config.yaml
n_head: 3
norm_eps: 1e-06
warmup_steps: 117
seq_len: 1024
Below are experts of layer 2 (counted from 0) of a mixture-of-experts language model. Rows are named router (the router's row for the expert), up (a neuron's input weights, with its number) and show model dimensions 0-47. Each number is 128 + 32 x the weight over its row's rms, rounded and kept within 0 to 255. Numbers have three digits each.
Before each expert's rows: "mostly gets" lists some tokens that are sent to it at least half of the time. This comes from a sample of Wikipedia text that the model never trained on.

# expert 52
mostly gets: " R", "M", "D", " C", " D", " F"
router:131093073081168116143102119165143090104187138157164108136116154139107192116143158110119102085131099100146157169077120135105131124066119122140130
up0:095096130097189105165128185128139110152137192121163124160192152112183143137128039086147135132150159138077086195165165111137102131123150096080168
up1:093128170126144086125063085137156148164144133148127131159099160169142137052112136131110177135139137144125158127102166101161143150124142142120108
up2:110166139112176147114108143136122087071201133115165163078153140075115129214155140117144120133131101058135124173115079098128077156160136144124098
up3:135160169158153129121130087193191098080140142117148180106117080123130153088159140109118149113147087118111125104138050097131079115134136118140082
up4:087145105143148128130150083182139176144180118191095103139117165122138121190064173131090136109176104110145144114092118141124125141128159076190106
up5:129124141100155137085111122122045153108121136169121077188128142135077159100149139156108183086122195152134092103165114120129158147077077111106087
up6:176114093117083122143152113112109145118168110148122169099080143141096154110098119106123132100161126070180101164107096154055133122122135120111081
up7:199070084084147149138105153128165152160150171150069130162104153121155105192122161126181121105109148134134163080083126122179196129103132127105118
up8:140142121055168189162132098107135155105119146121122199156159119143110128168163056143104112125118103157084075039082115090181115189138082140063113
up9:083128095162158190136101136025091123142110090103083141160194131168169164082073156113148098164145150108085121141104147128117120180138110126133121
up10:085132142155060133120068118084163128136103169116135111123168140111085136094168137168184107130150125149141143120103100132116066143117120104170111
up11:088120129103118123079135051158128167152137064152212169139181128099122081125172072119084144113132171109157118111177130115121146124129146132090123
up12:131120194068172094103154140186115178136090071145073136147095078129164128107114164088116139098128191079128140159095077150121143070125075108112118
up13:116149160167091106124107147120113124104154167214136138172102180141164181154126103224112059115138098152120116140109125176138132158079142111143095
up14:105152115100127156145186137150096113125129115107165142130196125131131141046124214054123084134171132137126153132110128085150083087182165164100115
up15:092097106111122194186155103079153095142078071166154127124142124156103138159124131143172108134168133095127188124107134124116136117210125093146152
up16:174167085135110157137126149146177133123115179098142161151138163092230189160107157149145107134157102175169147157096160099077070152103199109078129
up17:133109086151146126078106157107135119095148181149102115126072147177142102142102140180090198089113149130104122151168104170179105123079091155116114
up18:132124117124107152114105137137156086092182160096128126166158104150153118148151150198097119118111124121123153073169122072186109154160165199143125
up19:097084125189156152131077138166142123092174107112189129177138185118113122136063168107165140107113146121148134103155139115176097153121123138137166
up20:106104117154160144094102107127080057126134099171162140150140126155098132172118153166215123137190112133083178136143133121148168080136099112087099
up21:101131155142083089071150147131143084138078113104124143082190140155116160165141143116110163107150142121180121126096104074128091165140147129122151
up22:118139142114150165097133110150179146127135177190132115115097131148155131148182114175145111092165131107162113101125089176106114154150100127112169
up23:159074121120082119103139155138113084187177135136146171101065074121173120081130125122136156140105165072148128146130162118036150078151117097134079
up24:108185063154111111189119158140179141087120178113037128123143130137143104168157134132122131138167107097113142099153113130155134107155122112122066
up25:138141134061139123119152169153103152138117131192158148141142067124144158114137161124141080159168080199115142132130116121115163120115137103152135
up26:117125150176172123151098122143152148156190152139187109139155122135153133158154144111174163097144101155104139091098168149128110086143115120139169
up27:123123163127100150175087084124129059205101171116135114093117092128131146164155141128160153157147161177130114146154133153119157135126086132081153
up28:143090189164173162111086124159190104139165094135092118146178161099049146125106184104093090129124094092154120112207103149151165145104185112143183
up29:150118109074140130146139133106139126157129071084152091153130095140132086107110162140139144135117104085131084128185178096108172095101202123155139
up30:076125088113112136146112091146106149114098148109152119166162125151119168143115165145116120142103155142138122171123069061149118138043108105160138
up31:064100093154146114138154183116154138163150111167151122144133198120103114161146066092102128146095106104124088091157107166101148133162102152078133
up32:176165164130183070116130069137111058133093124143172105138151125167202141158140123139127139120098103145107127030130059120109128123120170144132122
up33:104140143139137122211124141153079139219129135115174171152126196075124143106155198106139094132162146230102161149173163103148119142074078120133150
up34:070196171045094104154116118149106156128153083143120161098118174134114134122156149116091128218153142073129154089163176082151143116087124092102148
up35:163113050079180078116118159054122126159228164152062116134135162096132108178100143112112060180126122196124148151040141091132133158163132130095149
up36:114080077165113164120116104176159101161137140156105119152144154184160148160122107129121176112156109166136159058113086138111145106144114102106120
up37:166102105133102115096095101102081101150110134194112154168148178120108141149139162139192139086151152145129139091120170095115110126194139136139084
up38:078128156169182133130136125169138118093170170098146133131133121170145116133108140088140122158070118131067153161211145122132122158212130156098165
up39:161099137101116173103137128173116124178124159083153141171128082154091134117173182086174117141135135157109149108102134165139149133170197184142161
up40:083121114087192145093082094113136075124106063112119167113131130107198131097126131105094131087112117121097102092144146098136112089122096141132163
up41:099130126132115140138115103165133112161224159158127133177080083107091175158109125101109097173161060090121145142126079104104137130167172073124089
up42:148117115080113199144100136136122099105093119103127129134117144131187026163157138157167115138160173095147054166131087124088207156164179122127137
up43:098145101149142211104153029156077076086086138150194144136101131120134139145111071158108111162142185102068139169127045153120162147159144093158121
up44:142132116092102156106150141171088116122078129112147148152119129109195121079137125103067074159147093103138126098114113124176188161104132116158095
up45:118144120095160106096183163094107073172103103112123156128144157182142116158070155118115122105114145140133088097101164171113138116133093068105108
up46:099123106095132098127121132113142119136169124116124198108129119130084126141128146178104128232107090099200115168168125143114082161127155176164076
up47:103093136103117131154050164087161141232128132140127058138122150126174154129134171106135098117089113118143125159125102113131120122162133147140109
up48:172177116137189132077068175101129139110128150191165112087126172150125133130151152114070170167095229138162108155099112118110140086098116055117120
up49:148123131101115106160112118086123122110048115135136113099091132039138104140082120126179136106110082093120095073114137119122092127138128114137171
up50:121122139128089052153101071086134191137079127137156168089149141123130118089088100151134151100145100150116087136094148145105116197072124141127137
up51:143099093121150079191131111104100148151131131181152113170146089151074082083103099135107050131102119070148156113121084181105155139140092101098116
up52:139090114123076139220121088173144130094183150117104092179093141094139156129094122131127143140137128092118186173165149135110163118110099105128136
up53:112121128138096081149084104172119124152167128142125140093123130098050116174149213167104090189174146115137116121110125153081163150141049127162112
up54:148087140098150149121125190145112070124132084162138137108094118157139143101209113145131134208162093146117197124114173116117067122149123111069042
up55:126123118141231133165104120153151123205094123217128139091135091085174166206124149065132129178075086050170181122163078190147089115131148113158130
up56:081163123164121185153074199133163121063118132146134092096093122139179130153100149126081136119169071090122155118081180173104199079192154132113135
up57:135080131125131109115104112165160127120062113100150086189079079075140122112098121127109143152115078108090091140068113111102148122118146168076133
up58:108106090078084117126122134146122120143103142057069170141147136153162145100160122166129159129106110101162115108147137137113103130136132150166192
up59:053147133151058143162152106118098130185144099142101121154122150171100117131089177071096094133113184137113139169091117091084041081098158143141086
up60:146149115117140191092072114141149131161105110112105141114085120141146203132165096112109068098128140182114102131166168097151134104121123143146135
up61:116214129121106095101122134083132098165143136117104136186186209092091147109095143161140117109108115114119094169178181139098073171143124133140115
up62:117155134165179117115168157063174114103173140111145131178151128116128082118092154132107106108116105134087153097041111070090150122141153177097114
up63:152125102112214139087089172119104132115141091100129133098096075100165137150115121125089193117111088171096189182162077201167144134168151079147192
up64:158140143138176078129153154144114124077105191109189098143103129117183115139164122157157132071114114153126120126091075184105135144090159114153102
up65:102083067133196126057111216156137099083118087167120100126110092085183122170103147126125057160117159109125114176125169112068142053137117131097100
up66:126093115146146159145089096111126096148125211134189178113136124178126141116146154144072167116106111086125143101107089132090061101146092151087133
up67:080131113080146126156077127102086120085116129173127117125121134134093147119184125156127137131120094103091106125150086130153141169158136111066151
up68:129157116166133070123141096146135137118106116094104148134113178179071148119109112097110124140130158131148085114152073166144131136093090112116160
up69:126137147102118145149062120178128050133170089125119126075118193154122115128150162099139118194145114133140154132127113165133110129133103114136124
up70:149134076119113124133088153149126177181102146062076170120153151110171133153135160166149116069114125082149153092099119137115121116115120135169131
up71:133161120104153139156166096109198160149146149125107143090146167114211143111107124133115196156105092096152164120134083125155120149123147137128100
up72:087160132097183166136163141143107134125115077115126143126178056178156109108174084089059127182144098149122164147089165111112125153128118166094144
up73:111148117112166115115080185118138109174081138160134089136089168156139120133127097116150127076102128164087173106135165153142113085095152094134148
up74:109146094110097155096145222141128119113060108159079135163049121154097173126103134112144117174100137126150136108125086121100050110143124118073126
up75:150116117114118138123160118136136167121073135164161157149141125102148114130137091129079113074168077149077103138171111081118155115079220153156081
up76:126070107135113148129128136159180113168145126129153137095156057123097084126121179162112069139157120104108168121065153105095079102124104162109131
up77:131134176108136102110154112108153148133157107087175208091029097135126140117169085125171115109147117112150135108104149138078178069143144051165111
up78:161159181121165127140105176085160133149198118166149108131098134139126148114122154151093126151154178133121144055222125176140172093055145114091079
up79:108124140112078137148127168224197112112171090147129085141072156159108122122059141138117134114126093109158107087132090064148082096131175135118116
up80:128094166098129082097110063187119177107156153124123088130094148120153182110119111113066108088133151147130151126105115142132143193139135116135184
up81:105077137139135160191128156106154161122072137136116132186144205058069138141102060181127155169133096181099154161117129129133178163098149114156127
up82:153104070128157153177175084093166121162181107065169135093116112131172090111175112130061076147196054190131160079135144119061137136108180198129147
up83:103155110168138068143110181125114095126153136173095168115117117104107120145132107093106164180134111071175140177160148155155118120126154147178123
up84:075163111181156107147120168062067097191147137161116098134135137118164147112087098085149098116083166052102126147116159160149198186138108094128126
up85:189156150134115144116106108159168092106134159164154093156089116106154129157144129118104091076102159101110077132115104135108136099121150125144170
up86:106142100102052121113164114111140114122049116060186148071063125110135137097120118072107148172061135120171102066121159099202018126123115186100135
up87:177115092105160056114078142155102072115130103130153160133123074121123117137115050173103139147098149136121124116078077192083121131092155117146095
up88:144114154155162073148199111100160148075194098098099075103141088121075110144096129167130121055141151108150105082190135137108125140123161126155139
up89:121211088145140123148175101121105103086124133101100146111160235161108168129071144128118109147117124173135093136187164113138161150117130128100086
up90:126183181155125092111151103080141107111141122112182194100103154142167126137127105154086154058164104154119062114178085129147131087124157111116165
up91:067181154092090094132143179136145107135139115120076133147092154173120190168086124126183128104150137156078146082100106084171066151104140168206194
up92:170151062102140107070091116149119164148133122121134091136140111105098136110128162152154074079133088050148169111094139152072133111165086100087079
up93:144067176135124150090133136132130084133140169144088105240159085185125164123164137137096055117135103112107150129114123105138112157096109112130109
up94:093108124192086127057159165067140181089147102062111094107179151120117139125140127142094165116100143099149138093169171108118043167212078138135160
up95:162146067062139099140099080126163134136184181150179128093148110132115135154144123117198116168140145079069159151173098137117168035161179162103083
up96:093127135126093138156163052171122155089114117144109133152205165162074141127078145132133123222132076105142142126081179096115105054114121106120123
up97:089134152160147136115122107111102119140179102107153169122134166173073142127092119119124140078144127151116118075117174071182100140128128135130133
up98:180106134104127125149143123115167130173169068146158145105114157119109174097129113154202082089109136133103116086135168139189149075137143121164115
up99:103097135140119101132107080160109194130112177149156129081145176149136167162160098119159134159183097123108182107107092166151144190130146128146100
up100:114145135123144140104139126084152158094076148136169070101093169079121177101167090109064142159111114122195102125193196093100198184143135151137120
up101:108159111125105128107107101073147138158149107134103116125100169093125136151107091122142118107111119163148142125129098187071089130165113101141143
up102:153196151170162118110109107139136201114145135152203152161129115162105105111130163104117096109173101083208154095148131151129073077078182105140077
up103:138083150054162147116171084098143095100094158067174155112124166138122146154104158146140109181107108131078088196149097122117139171095166184122080
up104:094138176070130137105091109161159143121070187105067166161104125129137152121155166143143156136076140049199124159134155172160109143147127156132133
up105:096127128083122151106142158117107099160140072095141163114087101164056127136166095161127165091185097182154148174108127137120127100076134180078102
up106:085123124186170174127196134110127139140110093107063143204124122169158098103107068122139101104028151073105096230109045129170138104094194145124130
up107:123109109082110100176185073192188110128086137036114143167132127093110090130133152148060165101090131069133177124126118127143125046112110084149126
up108:178111087093152131106136161122118175163087161115113156180139123168184125166143163164174187143108126062154108146172144086108131101202119039126131
up109:137162124113107164105132151085113077105162118160112159094083110131117169163134147142155175153156096044122127101079112118103084095127087133114133
up110:107138125121146128152159152104137147166163111154137144128074106135123135196161112137194182124156117106107105171149097149160166114090131104186086
up111:153144095111141150144070160109187121162061111109160153095149136130118133118111167161147104124140118144106102138138124110174111156141121122209135
up112:146145080106128090150120104117107135128112182072194156124148178148131144080158095148168153150137045074107160128129114170163116138145117123105128
up113:137168152110106113099080124124117093053115187187093150169219143173151109110152130127097154141130130128151180143159116110127149110149157077157118
up114:124119120129154119096138072202198177113197130136111078132130085129101099176095132123112008176115100137076099114157137172161054120123101118102134
up115:128178087156090145131140062102111116130084133082168098091064079167129105106176135141150137127187164107126200098110155181141145110147147077149178
up116:173150048123111104087135121084137075119176150143118194110082144129088120087113085122131107103123094157113135127084140116145066107111128088121147
up117:123052089127090134102105157138124153212125116146086148135135135139106131129124093104107070080049134128183099115098119125110117163073142129156168
up118:097152164127124131179102125112061156085129156185082037100102136173146085173108133139111144126109083131101138124051125146112125173100142153138102
up119:200126109099181098139156127118149121080070102189098070072154108085152200114129158149142114113144142104145143119127092114147122128132112119106106
up120:124143105124131140082145123179144128080126115116168106212127194094115124146104110136125165151146133041106119179165152162101092154113103187108088
up121:092161088113192161129152113171174117078140080127124139150125120167119120142153142054108163150170120067146165122099121082152058144139189150150095
up122:126089120105128143067084127111132181126138143102129145124103142145173175057115131128155114134174170189109221143104127102126047174085082104104153
up123:213159126148142154145067096180112107190129170144107106168129111166159160109064188101120157115148140089084163117142150115129153081069092127147171
up124:082115174101088093182147155091099154131195116163068129153128156107095166147124098089102143129128122093105104135118119122142153173140075106102145
up125:083118122184064118109155150104115113138099160164144087046121142140117110157142109136122111108073145157134101130089149157113102151140095144128129
up126:074135124149149153123103164136173126164086172153089134164161116141117124080084078094112184148206155111158151134182120105183165103121049143166112
up127:174154118120134123159148076161082177068124101080126149122164106136120082139117111100161088085141186100215142188185089186093122057132140141191130

# expert 60
mostly gets: " R", "M", " T", "D", " K", " C"
router:118097144139076128140139072148142093136197155175141109105147138141077223111128086107107136092140079102113182163050090142146146114079180104135148
up0:132129104079136126137124142146129112091138097143163137096144157152112138098093128139136161124157214154093085086157171153133090055127094099138129
up1:114127100093144135085089108084111117122118188091160136156112143125169154111133085110119088124138139092126180112063124134058110055120131163081148
up2:097163106087150086128120133143161149171116112143169129105123111119106135202144125120110164176137169131144099167187069170132179136074104125174109
up3:084136150147078096122135167169115146162159139145134101223112149125195088144155109154123109106123103085115108112060135122144088184109142148128096
up4:096134135149141149134121135095161166160127094195094129136170199079156129076154154103162155105152166145194103100145121123087131076081099126164117
up5:172108131156152162155156105163128133104092159108130154144143084135093203116137130106102099121157124096128118123099115098100118109123069164119152
up6:092143121029149141106130127152133108102114149120074132144155173184114166119126156147131157066161125190127115143147151120096107179122087176089096
up7:085148113195139163141173131128139099126131111080154145119104123096165048080203162143115083157123098130138168161082204130125116106139174024114148
up8:124131143154170205169083131045157130130056160119134186100092171090191146142061068140149121102137125187085169113091122215076086195104168128118147
up9:167115124147139135148148102134104163185140152116112134168110108122118130154123091162127151089125071138165153156109127168195119153158190145184163
up10:140075163159106098152093153143126073176080128133061205135177188141118179129129167100096169164086136166106151139129106125128068135140140113130114
up11:152137093129156115128096111111148095124132145146084135126174121104157144107140154156073091067119156153092116160112049145114176098139090136121129
up12:078174114147150149118120128191120162151092120149134104122138140127072131156087132121153145180148065126116090131058153138119066156138121131114122
up13:141131181172141091112090152168163110114134186171133170132169078155130204152181105122087104139154093070163109150118136086095132110133172092154116
up14:116131129120089041125112111160155100153127129166127117167100141144138103145205122144144038046143117151121185108126106186154141080129164103152144
up15:121102183108121102143151133209185095163115182117095207186128111094152144155069160142087115160115202082129130172150117135110206163173135107056128
up16:099113172166143145044073094176140158130160091175139087094129138057083120065128133122114131099121116102120180157168140153120100143111103097103173
up17:120168137130106109073187206107086119172105112127085084140085149125179150174138111094112158164074061157153142140145131164088082096207116083107093
up18:088129073087090122071112155121085151157156170124103102136185087176114092116158071161136159096107073176088185093080158122089115175164124127123081
up19:176110099115166083072089131122121121107111083157115106157174112121105155068070181128170079120130158129171101129140117174144108153118142052144076
up20:165045104102135163081197178105131142094171161128182109075140210172102064194081141155061135159141103138123112223150096146067118128103113102092084
up21:166172139165102157117144114059105129102098173119093135133091129159139129201140114148060145090133111116151121117161164106144158135130101146083135
up22:096127172065075113134155169096112167154168162177075185088165184154075165173187078137091147106121118176157103117100129085133097085156090089132117
up23:183137192135147065070120154138115078164131181152191108156079159179108144132097149139124109132101113144140137107092092120117089099138167115121126
up24:089092110141072077146076096083136169043092160075130107108157103139129145154173160193075116124171107100104142157112168106113136089153155120119135
up25:149136142226174166100179141165162116133170101114102148180171127188222116149126125107139101150142064140151173097138086111129080076087154159134102
up26:134097114092099093147119087128168130138184114164142096132134108145127121131144138131137106191101155082072131195100165145131161094117117150184105
up27:172187153100053155106124084112139073131095095120133076150167097106157122107113156082143168135142201180106106132217141031148171120146077135131098
up28:163159144123120105134174076117083125104080177083164091081112141057074144108148121154066095137173143074189083104148187128134105138128149097111105
up29:135181102136136076144124113145132115097130151132119149088143096175152115124167107159131157158137093159100109113131171128100095151131103122085123
up30:109180183192133085103112122112122108124127122163132150151152100155201160131146134135092171109094082105137120078148064150149140162127167116137129
up31:143127117127126124116134158180078081070099108099138151159163159131120129148145085121090151191108173093131100171147171167152147107143130137105149
up32:069132172150094172114073160088101122177103123097108137161112104173120156098174149092144156119070123122092131162177124125155163111157147165109158
up33:101082122133085143076146087155154111115086129162125164103144147167173122122158089108116124093146081099116135127153166136127157105091174084165161
up34:157073120145085140124130100136120139119105097142116164111137156145138160130143136120078130083130102082155119190082083135139153114117147137090035
up35:135120155129140099122152134109076160114119118101133145150134176117149149114143084136059162126100106154122169096129198122176179075171128136178115
up36:179119198180101132109199160123125128131150168093034149137141208103119120106092126116115157152112129088117068107136077159188109078137083104131123
up37:095171177107152161134198139097104159146129109131128185159128204117107140149112101136105177171152078146082184104150179118102140150097139168157145
up38:161095164097123140148147135135155085123100140127113131108111129096178153140137155121134120131120115090150130104153164083154167099189130132125166
up39:065107111146120126135100104084101058129150142150112147162100072106131184115167113141130105134206197079104234111117115166094170123123182128169134
up40:117118172130155114102125112154121088147090054141127135176104168170111131150173135098131082156091124137077135136102070117201109126131137077097108
up41:101165100145206101098157103177090090094169156157113157116186126148121154155155124103088124122092159093139120207099122126165118152134116156113091
up42:147136092129150086058148160133097085103094089144138142104159194165149071166100120133154139143162131108171044133111140132161096155152152081127111
up43:135178124148112135138146120095168116149169124137136065111176086186127104161159118087059149141166111119140184132179135090130127089131068141123140
up44:090159066107114160138116164076121165120106173131128144071192135131087158143157093134129096161110097097125068134095131069108082130148162134075143
up45:138116110115112179054170173181117144109151059106111115159088128145110158083139098145081114107118103160078157155088081106110111119120139148161162
up46:203090165165132136102162143109069134146124143132158174131162136157141149136049086144121114098176104118150117135142080119169142164097089119086063
up47:176171105155155130125145125133102081125136095139167123135111089134173150105113117164089133147141120119070101137121128093164177096089114130098103
up48:065139163125156142115100126138095153085136169085131124143159084118147135159132123116149115149068070117111153138126157145091049146168153154189112
up49:089148064128106132139162199099137159144139132120090103108141164115132175128086120134125063090113116074162185162105112158135157160103116100157151
up50:105182142103090144140112137125129106103163056107122106167134166142135161149090096072122080147171120117148162187109125134146134159131147114156113
up51:159169118094090133111116130158140136140126080167098061142085133142143128072105085142123153117102148137063128123092079188092118200121121128151138
up52:098046156152094133163165054125103118154109164113145154104140159130195116119122162087099086137124130107153149110095105179154107133122118174148121
up53:165112110139127108126099146204074143168102084152087110142086160164134104150095108191098142031075106199093134110179140084159121133103098113153150
up54:094180136092147112119099131131105167132121180141157114180090121133175110064130083102110135118116150185088098099077108116164135157093129091104133
up55:129137120132159096163118091083119144129152172131168143160210136148106171117153110102121099165107112039170127078137069134142122098128113094131184
up56:087166173171179169184109121082085137155147112097138141099108084073170156102165144138122150189077117118168136061180163153126110097128166074117140
up57:097119152130183090112118129070127114075101175177096103050162146131107116133132171162110168127116164125108133130188174135114110180110102135145160
up58:141089113134184140165117131142121104148192135162096131163159138093084186095136104076089142162128095167137149134119126134096153123107108112148095
up59:115116112063107127167130067113160111123093112099100113153101143132121141143121130183102148187145081150090167124112148117170151165095145134119160
up60:119101077101128094150182183109112079145120126129168066130036091126151121157152118123187165142142112160122146136141102093132189042138206150125134
up61:073073108090156146228090106164181137128146120111117145166129177106148146126062116131191098170169134083125154205128102128159140109100134186100116
up62:112089147156117099130156159103167139113093153085155118093141134218078173150122112117116117186127122123112181169131153093151094092088130153079154
up63:173158101084124083151087120119079067131164165070184139146132137143117126170080146129114143161128131074144148200122125141124100130068136108127077
up64:118157149132162097075124097108167095105190171114137166195163233100125138176133084126043141156128166107132112070085134120179116129145198083107128
up65:111113189172162108146093102133136156147113088086168121160090104111135118108137168105143142101159134116110159120166131156164127127113159167098102
up66:131093116134115095126069101139118115168146046087105121172119120101070141138153105136096122094116169108080114127104126083125083125156122128131143
up67:125107136170140112139116168114162178117157123160178121124150163182086114081124150105119097055107186118093118077131185233103059086109185133133192
up68:092190106110170076123151122082125151085180156116119095123117189104161089170140125083124140107120119147128126178118117145093147128106126121151125
up69:098137178116115202132121148083157159127105107107078090099072041159108157123136174129122103179171118104138124146119139137126083120151131139133166
up70:086182066123151104087078168159144109148128110192130142150080160086152159118101157070091143093085109142188147099115181163103119142137072142082087
up71:163126142127084093086114111111140116133161101110153115135089112127097152132100085107110108148088132119183114099120088157080089082102107092045106
up72:061111033156191132125097209186112098135167131114144087160124085104164116098125109069145141094089156124128058101088134137177142120092114102159131
up73:118131122195118158083074110161024146153087169085124192137117133102141132155137103118142119068131174141082107200160127183124106143122091121067124
up74:102103111145166131138130175097136140110134143180126123089141149103112111157103090060119169179183126141162162131146151102138090066083093166136130
up75:097109175117139127138127158128129087163078144180089109165158150114135101154166171094133132112068108126073152114203130141094119127116101138122131
up76:152128042113142083107180110156141060132098144080124101119148088120109152100080155142147140116140107152143084145170107139038168098124135120117103
up77:130117153072087137111134163108125071099157132143120151128124077154129097154161147166116138112175109089067136134092078142125109082115118146108135
up78:161110176098097133142116176151069145121135126150167116099085186082077126155138120116055151109063150103180151133130179108119117138127158106171082
up79:130033085150164161170122157181134124198156142104138155078134140142137171089147089105169130102115137139125052101111136161213157105175045137145111
up80:110130125141115093156148141052130153121132113123170153141122110183202163131151192084161106180116147106149183190110161186174169168116144101094104
up81:069127141095146088107143137150143168098167158176084135142114195112115159163089118120152094091109138122150104132130164161159132122044079071152073
up82:134124152161131133139135086161096056191133196107125130094066147138126139128138130101151090062117177165126113134162148127107136157150123176139118
up83:117091108128141117152143063139144111170161085146043175097113123170142106149083155135147147090098126100174145119124113130129186121107188067142078
up84:102161085176128142077144122185116146133095118092060119115085126106116078120093092172171138129167154060051130112148089140122130144125180177174073
up85:128170092098141102109109102049125130143131211171156144094104133105104105165140131158082141109162153108096179137153154101139070047190091149154107
up86:173167066139099115080174128096152151143138103135169105157130077070154196046184098100107134135099050135186142096084111163141174106138173140125130
up87:165106116154139116107127126096086098104088102143101121125169100075104138222128132155102101079147108110092142119040042092129143148151074149159099
up88:142108134125182086133145138124136117112136090160097064128065180094053088117174171138159131132121136113110141161120156110168169123119134185093151
up89:179106125089149112095078215104084113175182129161145143127102116122142167105087105117079120162161125095158095118126136193144096160097172165082159
up90:167157135159122150102141136152139156138053116117100070147153107127105104056136114147170084127098146080119150155169087165152092122092165148095122
up91:100100150157174136137175158094107107101130128112117098183135164140099105159111131163188145214102082155109131154095136136135106122042185144082110
up92:126149157186129165141211117110134183128084144139083104105059144111116155089193158142122159155077109104121160152118125124153137164147116096105170
up93:122125171162095116127110068111139143097101139059153126095142127150153126124109141102165111116137112118141089056123205060133149119163114087165121
up94:181180118129182138070129166147083101121090100123090095089060155130086105162127142089153103085148111113115113128134121091155091150155124074106095
up95:111082111143162133100132093124086124101105151154067109140160143111115133124104162108149124148117160071125190149190077137169091136095105092160128
up96:101170133114108117123112155097083134098135200072123182150130129112098135110151083080120249090177118132100111072121174126072068135100138196183153
up97:175092196175156115116077146138182105154080144120069134144117139156146205103141115144110105086074117111115107125118131137137176098141137107154111
up98:129150110091102077169114140124105141162162067109155128112163171135119131163106126151125062112137106123121169131133110102132148137095152072106103
up99:107155102096120145154147090135130136077121100121104132144147127194173076066091165101146157130116144107133179133150130162123102118177184104140138
up100:126121139156112123144156138202126168086083087090102129162143149126145134084062147097087165140081124184146185105124083113102113153166112119094129
up101:083122100133132097129158125129128201052118151121156117135132146123088176170172123124134083089125126125093157125149103155122073161137107119156132
up102:126141140111145103071110198144135124129098126146152097129109144120161132073116137119112185098123134112128143156151105179180083077146154089177126
up103:172179104166116157130157046112101140096084142143139143100137124171088101186142090131120183121069089106133180124132167155209110132135139120174149
up104:129100091113059180145140140110107142126124120098132129141092092120116120118124151140121087183192133130139119079135111113068114151179157113138134
up105:048173139137096078101059090043111158144139119136173085155102123131168104090067149171133156088182156070098115156173051142092156142170110074164108
up106:151126122138147117166123136105135134146064130088101154116058149098176177138128119098148143115101107112127076086096162155119176136145116109145181
up107:138186124106143038149109100111123054095106130089143148108148143134149158116141140153107127150039096108146136126128132143074176172086101146151091
up108:094169156103085162136156101050112119128131115165163120139101089098144152177138131128090135133094178107122116106105137100117180111157236124055117
up109:066105066184090101141128140105120108129134199180062149089117155167153178084110162162136146078067122132156137084162166185122155171156145137106157
up110:186129077170109155112106175133141134164154117161116092103093127144133126125123137106115133076086131137119129139127149158116151161128192169121132
up111:101144140155169101128105107028175191111151127088151113161152126134136091170140147145112152141139110147142076071116129176137112190114090086102064
up112:124096141134152122119126140095110129130133199111109123151163147185141141142122122123139116106130139145092090127186172175126089158171107157111145
up113:148133129109135136099194118146129112166160164116099178130147155134113113157131142174139165063134116103101111127099090181097119104157107178165128
up114:143075134069154091147139079106092129063122133075139171144121109121097116209148138133090083131137123198089175154154092065165107138125137142120092
up115:113080171193128149085103158123203137184132166109120089159166167157105125177075119141108163134147066097165143123150104150131095128131121159159186
up116:140181197066109102106111141158071073156110078064115138157142139111151130126129168137118107173141127113107226151135085109148136177150157103169076
up117:100143116102117136103163104137140128069164095138155121222085192144160127091119122146115197075139113153075132150085127170108110098186182109108122
up118:128103116129082141186161065135145166092135168130143148146128146177125162129076170172148163179156157130137121112111155125142093149097144165109152
up119:152117087120146108138127116131160157094131142099148190098084085113122106130153093104117171053103078131146136142101160146158175135192156093144054
up120:112146091100129093109111166144140118152093088153119161122130160130159083107153093136181103124121099090109148147169098171119131134173118120147128
up121:147157129142089198065106082161110128156085132134158146090164099075130211113174087153174172113143102165113120167179120147140111077086084118125147
up122:130118204128159160121131134116134065104087089144101086155125147128166140146113159143117098137161116159053153181137054137143120130121188075117152
up123:114155146123114140085110134145106138125088160193078108119070151157115156185166151152142121120128109158117136104145112177111086145119116137126087
up124:116141096124161103156138153165138151133067160133130130150177081108141075072158140133186073136096125081118149107119166170135152130092072151161151
up125:152135114144151144094137155114136118113118147081142169070128161114101151176090129113143157144198109077160087081066116165116141109108102169143145
up126:146091096174115137145113107051118069187126106181139112153118141105102086144149112128102087119139102160186188076159130165203105093150130080063162
up127:128143138219130107099153165142110134119184149120113107195148133111039138125129127080074122135154107104087153125116149023118135134133083157141085